From a checkpoint of a small mixture-of-experts model trained on Wikipedia.
Experts: 64 SwiGLU neurons an expert, 4 picks a token, a shared expert of 64 neurons.
Training: 682M tokens, 7431 steps.
Below are experts of layer 2 (counted from 0) of a mixture-of-experts language model. Rows are named router (the router's row for the expert), gate (a neuron's input weights, with its number), up (a neuron's input weights, with its number), down (a neuron's output weights, with its number) and show model dimensions 0-127. Each number is 128 + 24 x the weight over its row's rms, rounded and kept within 0 to 255. Numbers have three digits each.
After each expert's rows: "comes after" lists some tokens at least twice as common just before its tokens as in all text; "raises" lists some tokens whose logits its average output raises strongly, later layers aside. This comes from a sample of Wikipedia text that the model never trained on. Tokens count by the router's weight.

# expert 44
router:187125107141158113129113134116171139111142139093114085142113127136088109093126156087148163146082139154134084103123136132169109135125166129139136112115136075144134133144090124098122131159154126161128182122130107115107134142110115119199168132108143123114116110161124177151125106132123098123121102097107141115160131135127089073126085106106117109142135146112106124158136109122105129099082
gate0:147142177141127144049127140115151140128084146134091109130144165146123080118138122141129125117125091152143147123114139142114108125125175113072135105121126158141114127142104104152133137149132115137113136095200107134110147054130130109144165141172112102129069142109070126144128120154137091131128097114147087112132122140108113120159099086115110150159113132111088126137126119124132116120132
up0:172116140080153143119098171110118134128107093136136165076136114161124081136124125123152136124125097139164120116137095119113144077130104101097114116137167117140113120142110102153116159153168107169149177107162098155116139144080089137163124146086124136144128142136108165103114098145098133130117102130168090138143132113098162127150122145154167136130134143152145164154139146138147106078109
down0:136093142172154159160088103152109088120120116130112149146118170127140115168134155125129195113122121161128111151097130145132140133174150149098116154132114126079125097159151128160149123122109111147167091136146171126138136107120147084148167121159111085119137090131084107119091163130186097141127119140132131133158149111129097128128158131087168119141139131113117129126134109142164161105155
comes after: "0", "2", "8", "1", "5", "7"
raises: " |", ",", "s", " ", "-", " ("

# expert 8
router:132097112114187115090128124115163092109155115096159102123086135155127117138114172101137129143099176112122097112106126118146111131103156135177133074119146113146141128153088172073172161133135141175104123132122116129112163154125146118139126135127102110081096103148133156152126113109131108121150107124102120114164127127106121108117139120114115122117126133113096107131165124077112181135073
gate0:159116144121057123122124134103146153102112100127170120121136126108126121113119141123105107156156155132122132140123147103074119106109153134107146096141155128097117175106133166141121100114121175071121102130108128105119137139135122111138169118144124128154134092135167124151149106140100116091106137182111087077172181143117123144107129175121121171182136170129154147108128120124114110141108
up0:127124059119148091188121109136138130140130125131044116137128152127106113149126145132159129098144121089129105131113126149149170115095149091126131125104113154190160141135110120099135162146128086130107153150130118134139094098136126131143131139118128134146159133128104126104105127137131100104139138144119171178144110073143067137151118125131080107147135131166138156127121164087123136122168
down0:138110098135143126098109117126130136141100187118102115115116149145088140135162167139115150142134095122115088123161107153116107168157133155162131145108127157161120121145138137115097146186143078168127140095120151123146133120082119110122083149154155136140132141108136120122163136141136119119144094114118192150101129084143103107142133101107148092107121098132136134164139159130144172128201
comes after: " |", "|", ",", " the", ":", ";"
raises: "====", "bury", "quest", "cle"

# expert 16
router:118094127158130135131140125110133147105143122116147139116105134119109106154104186086144138143080166106083144114143154136174119128122134115155155113153190105129134127148108125121133149171153190136149112141166125125089164123139140062140144109146122087111119111128082143132148128124107133154180104100102151124176099117115127118112149121138130125118169119107127122165182107112112136121085
gate0:153140144123132132165135152151130141095132139128125173166146137166114155133130197142100165156146146161115137109114102135099133176105156123124144120117135130122151128147097111132114153133139175137150120173144111167133124131131119085142145132214129133109121162167150155119165122121121076134089090139142120099175157112100149125140128129116170131111123154110123073100156120116125104143132
up0:120131117113151110116183129098152145149104117121155119086148130133122086153066133117093155108132162101162119105153133141162124141122148086125127160157141120098148146136133131145123121125119099124109143157091140090123106112143136126126131116102122111184143142146146135149115140082145140147084133144142139105133137063083101126141096157056135154116140157181131109107087143150109163131130
down0:108138146078142138093121154081154147110147133149110115109108110111136098165118134113097132077111116064137093111170097104144156108139169093156118125148115099103131150131159128131140155121149106138128150129138162132111129132179125130124122078075133153134147084140110111092132119117133089145108120158143143126102124055116081125113121093103121132102125137163112110161114152131147109113140
comes after: " |", " in", " a", " to", " In", " the"
raises: "\n", ":", " "

# expert 59
router:123137119105160124116126178126169135117132112118147109106066124114111098139147134104091140140097158116133105118141120124114113105116110095183141120138167119128134118125121115110137122118188134138141105080144085123098156129128137103103156178122090103097118103151077179146136161124106152136141128096112136130200118175105133140137116133128140155119162132101118106161127108088111170120100
gate0:152148157125147138115159131122157093139113149155139089076140089106113129132067134116120155179081138085128135145116098148136108150108156157151125131137107114119153161118140121096156137118148162121161151168124106171100111143101134131115161120142070102128066105103115135113149149128112135144166102140111143135119134105144170158152138080126164131083116128100136110142140140152144137156140
up0:089134104109118135110096138124098128122150103140119140119125128122176182130151139086133111106135104119157127102131167110138123105119127116112122125099102125123122146108111150080134111168152109078110157174101118115114135087173177146166152107174146137192126130092132149135121082142103111107109114117130125128145133139122135111108177097147131073151116138141135194134156114133128174121131
down0:109147097147176123151120106162121122128117131150128111136116124138110134135158166139135098109146158145087168161116143112095121120135120156070182109144132138125149121142142153076169153106126127138127109092114097093058136156156150169123151140156171161123188130140113101154098147129135137110135119119135155137108141166108109105091128093109127125095119118124127146142076158120155158145114
comes after: " (", "-", "\n", ".", " \"", "|"
raises: "ir", "ly", "y"

# expert 43
router:137109111156139142070137127119144126125124141112122118088115138195130097105143179113127130126054137116107096098125077124162107134132152092137141143134157094124119115129104130107128159131138135143120166150169101109113134109113136099139153158127104132108123112138084124125109089097130102129143096100120137113159153100081129083148127144110118127116153142115087101211135113137116160130125
gate0:132091148140160150115107141126120162129106153113136132111150117155140084100108199164080163134114136132131133093125150143148119149088148102136148135154097128108141151094138149132106137129120093166119091129134115146100119144125163136146130103130115115101210095127096095118108108093133141134156142095088100119158113159129098119132125116152131122140143069109092128148067122129158123113126
up0:144151105157147130112143139109175113159146148145099120104085082181122112130156136133154155136144174143084092099143130111119106150109144139137121185108091103097122137098127137115130095090131102098118138162159143139115129142129167143118093119127152090108178092113112117126113110108134155160145160148099160129134103142157127088102099114145111120114125097114079117135086093141152112136158
down0:116157092124137104181170100181129153143112121130171122155127098110151122179083137125130152151132095134135139128085091147094095098132121154145126154125132154122107127146120113115139163148076098150160085140116104107147121109121100132113152166102121104089108128106148131140140147127133113156106142144117131091114154133113160124112163090088094194130162123143111178116144121125129141141114
comes after: " W", "1", " K", " H", " L", " J"
raises: "b", "s", "st", "re", "x", "t"

# expert 32
router:094110102127164117124144125083167156114164105120124127111098145195100106128103128080103100157091166089134124097141128114140114090155122104136128101095177094111172125134081167117131117160147108132165102139115119099117155138086158129127152145122125077101124118131145150152110126114137109148150117103098120103179153129128109107116126166136120131116156125116130123134142112094122176107101
gate0:169126180147135135098153082117128138138188144133085122089131083120110122122101167155080085121126141121106139152126150095095148175145145113118167142117105134160143136152109137133112174146163100148114130145153102111116129144116118104161151109120085121105147144120097134181108107167110146116119133112156143101126149141117117106128137174112086127092114096144121096160141113133138146165108
up0:146119117107128125089124125090089145105143124119109121098135076123135099094106105123141096094132136147161130132169110134129138186135117130181169162118123135150125158147145131162168179117089125142128155130117068119097134148100137128095115094122120115097147175113091142177129168130137136113121176128121154142163114125131146142086124116130113111114105095134143145196120101126126134152136
down0:176134091137092145127119114091131148135140151108117083182110121106144117115110127116134087151091134152161114146117110165137137135154102095125170079136092134122065114121146136178122166134136142143142161110169136119144171139145155132169106104105147127154118154080148166117110145133163159121114150148101142121126088129096110141109065125140142129119145106130129115133102133160130156106112
comes after: "'", " |", ":", ";", " Women", ")."
raises: "s", ".", "ting", " |", "\n"

# expert 50
router:127126094093132165105148176108141130108142160110163106090055161126139092128122133100147120165127148129114090110105143155167125098144142115164141115111145081153159136141110124121147168152142115146111103111177113118108148126103148093112157150138153095117097115170098147115137132110104139154135146118120110117136141139107127128128148154116160151085167153102142090177136140097120178116123
gate0:112095127118124123132083146132152113158137152144126164119144136105134087159124139125135128163162156105109132111138125115148133150186121102114186127096111128143106101125116151122133125159085118147094121116111113138146120141103143167153174147115116086133147151170081123092110109138174143127091114168113084116117144143106144155138175147137180118155131152102110130127141149108191167152145
up0:135146146135133124177137108125133139153124144107155138118156100084093163102157094171141158125118089157170127153148120121123118117127139120119095104146145097088135156117110119119135143123165144134183087095138157117129145118152104122119102130122100190130088126113101113171079104134087100127153119145168135123145107142094149167129156108141075132138100125126103187102141122158112134136139
down0:132131116128133109151150115132119101140112114153149092127138124170069124090113139163093128118093122127126131186094120133133127112137140142137060106110110108139105106155130139171122130147186137107121162140169148098146122137128145097153153134125126156166135144079142130159127136153112113139111167105085146144106081106118123132093107123111110150128084152101117102102128072107088166105143
comes after: " ", "'", "-", " (", " \"", " re"
raises: "-", "er", "c"

# expert 1
router:139098113151154139118116146099155132136144104117114110119088114156099114105136162116155135147099181118087099120150097143132115097142125095178151156105145133170133139144143156121163121135157127157119151083123125103136152147128156115124170183136127123117125105144126114147164152108124132181130147091121116119180141126101090124125143159129109082097165175106064131118126107103135163120108
gate0:083109125168125102122165131165119119090119140131142117128131144154111089132119100159137151099100100152102106095112108117137151142103163104114094174116108133140140147135112113103154133131098148134130132165151114145154106077139128117097125101130114114157138179111123120166116181120135107170145114152123170155144133080170112155119146135134094065097160108121120130153134151087140111146080
up0:141133132108133093163126133082123123121104119116124136099130105146143145088094151105140095163126153115137184148104111155136147121145120161124132108155144126138127130127123144131083097119152098111134158091112140115099160137139127143132101151148141131106146104114118134141115104098076176103105093163108121098129117201123123110148129102112117180179132146163148164051140110107119103121151
down0:117180155154122136136146118162079161122158120107118122116172129105151134163103135132143162146131114105128155131080146106129122137114161130137139071122126140122092135158143179077124152133108118168138092151155126179143144096145085095141181135089138134127124139130113146141121143121146101133126117110086156128126129096162136114155148138165151111094097157107168125160180139133134124153109
comes after: "\n", " of", " in", " to", " on", " for"
raises: "ir", " same", " Location"

# expert 79
router:138102124155144116126145118085133103110162141109143088138124103141101130147133136094131181111116175116054101122141168109132101118132150089149163105073163108137114132141093135087142125174161128139142137129115103106122134164130118106121153108076114127124104120126113161142132153125100137125154118141089152154144112153079141130118128130112120108135178139114119112158175130093109135107069
gate0:174145060141113123124098129128088107104103116109170144102117120115142108133160139110097159128098110123122091156107127090119141112114112101121132112169138116146125125111138122102154100128114104184129166108128147137105086118143139120114165124126135107132128108126118089150125115159074124063133089057150089124105119123119112121150086119100122133098097144142113108143112160090143121165107
up0:169153110107117157146136139122093149138115152122114130141139177131112104150146121146110120191133178136093167125154098132122115123128145103119133123166132102131119142186131097135110078145158134135107141103141139117087132138198128127115176092129092101123134114134152105140165125138102108139107065163144176154118142114135127126167126132153137101108135102161153131111137171094096133150127
down0:157083146133122117105144141100125137145167097155128168103103137120128117077146138096129083091125101178061162153129127151094146101109121095128158106136172133130143116146133106098143150116100096139130109149108096121111145078121144146118138160138109138123155155125103108138120137150092138144110114145151158157162139125140152107110129081095132110133098115131116130150108068155186115116120
comes after: " in", " In", "2", "|", "lo", "In"
raises: " of", ")", ",", " "

# expert 10
router:125075113139138129102128158089143145107116113103129130104097136154094135089140143129134137112115131107121088092146097139151115095117136087191144136127144120150147130167140134120157131147157126155109125099102124093119142145117115108136163155138116098084072099138137137128161155123109103174163125116120089120185151110122098131114161141148119094102144157078088129130123107075120144092108
gate0:109115143128128151097166121149116146139151139129159160143172119129102090123072111101137115071118142132079162157132121124153115147130122138138142141112124100132092109117165164150107099095135125101142137106128072133125122104120108105104087142151075118124105093149130095089119156126124167130132099142147136143084166124074134158131116148131099106115086138109088142158143156091121137149094
up0:106144121116122099110127117083147158150106149107114139093102161119145126156160151114131101137096137153179104108122153121118131123145131110128125125151145147133156155127091099130148159120115135143097129163115177122125107157168145140149186119109185125120154170107162155188132070107144097091103168125118093090120123107145124100136127113127168143124093119144152156108140089160118136122146
down0:115171100132145106105119113171160109141150127126133120161117162155107121133110137138153130149108102155120148130115136093176143136172104103151180096156126158112128099142132125154119116100197145101101121094147111175122087128110120141115099130128154110108151139095122139133084133133132142101123146114122129138098113129142136122174126104113090093113131076113136117161194113128080155091102
comes after: " of", ",", " in", " for", " as", " to"
raises: " ", "\n", " p", " re"

# expert 39
router:110078094141154138111139121124186123125174176132165116141106145132098122140115171110126125139122147122123101125169131101150104148118134127149138146127156101155181132175121147133168131124145119153112158147135102096165157136106166124129125133164087105094094105109130141122120091096120114124160116143138118097167133128118139144094146127127153126132128147094078142163139102153082152061111
gate0:129115087112132154069077136122141150110145204097129143116133124113146129094143105139130137125115173133151103161160165136129073073171151109100133146152125091138106144098103126132140100131152079150141143122095117125170115088103109136128136139126084091131082100121131131137090157119112105142154131122137163124140109109109147128134082127097130097109103127133123108126117095136120129153096
up0:133118131121092145110094149134151136107146114171160162112152189108154139080129152108072130127151135091143162121140141123135112087100127108117130117175167109139132128125109143126137103123113118142100122115151122127147121097095113131148182132154107165136119160154154174132123144134150119163097100146177139151105081151080119111132132167104128154148123088114055130125120126129153126133142
down0:126153126111132119140149173138085169114151165138155147143117114143129091094092156145140107105120120169132115135133161121105139174129115140115124142118156114111058100110116098115100130156134145145170101117125120145101108135171090114184099122156171169158135134159123116136154063117122139134103127111120111144166107112104080141152144140159098100138119105167153102119121144107131152110134
comes after: " |", ";", "pe", "e", " Ke", "te"
raises: ".", "ing", ",", ")"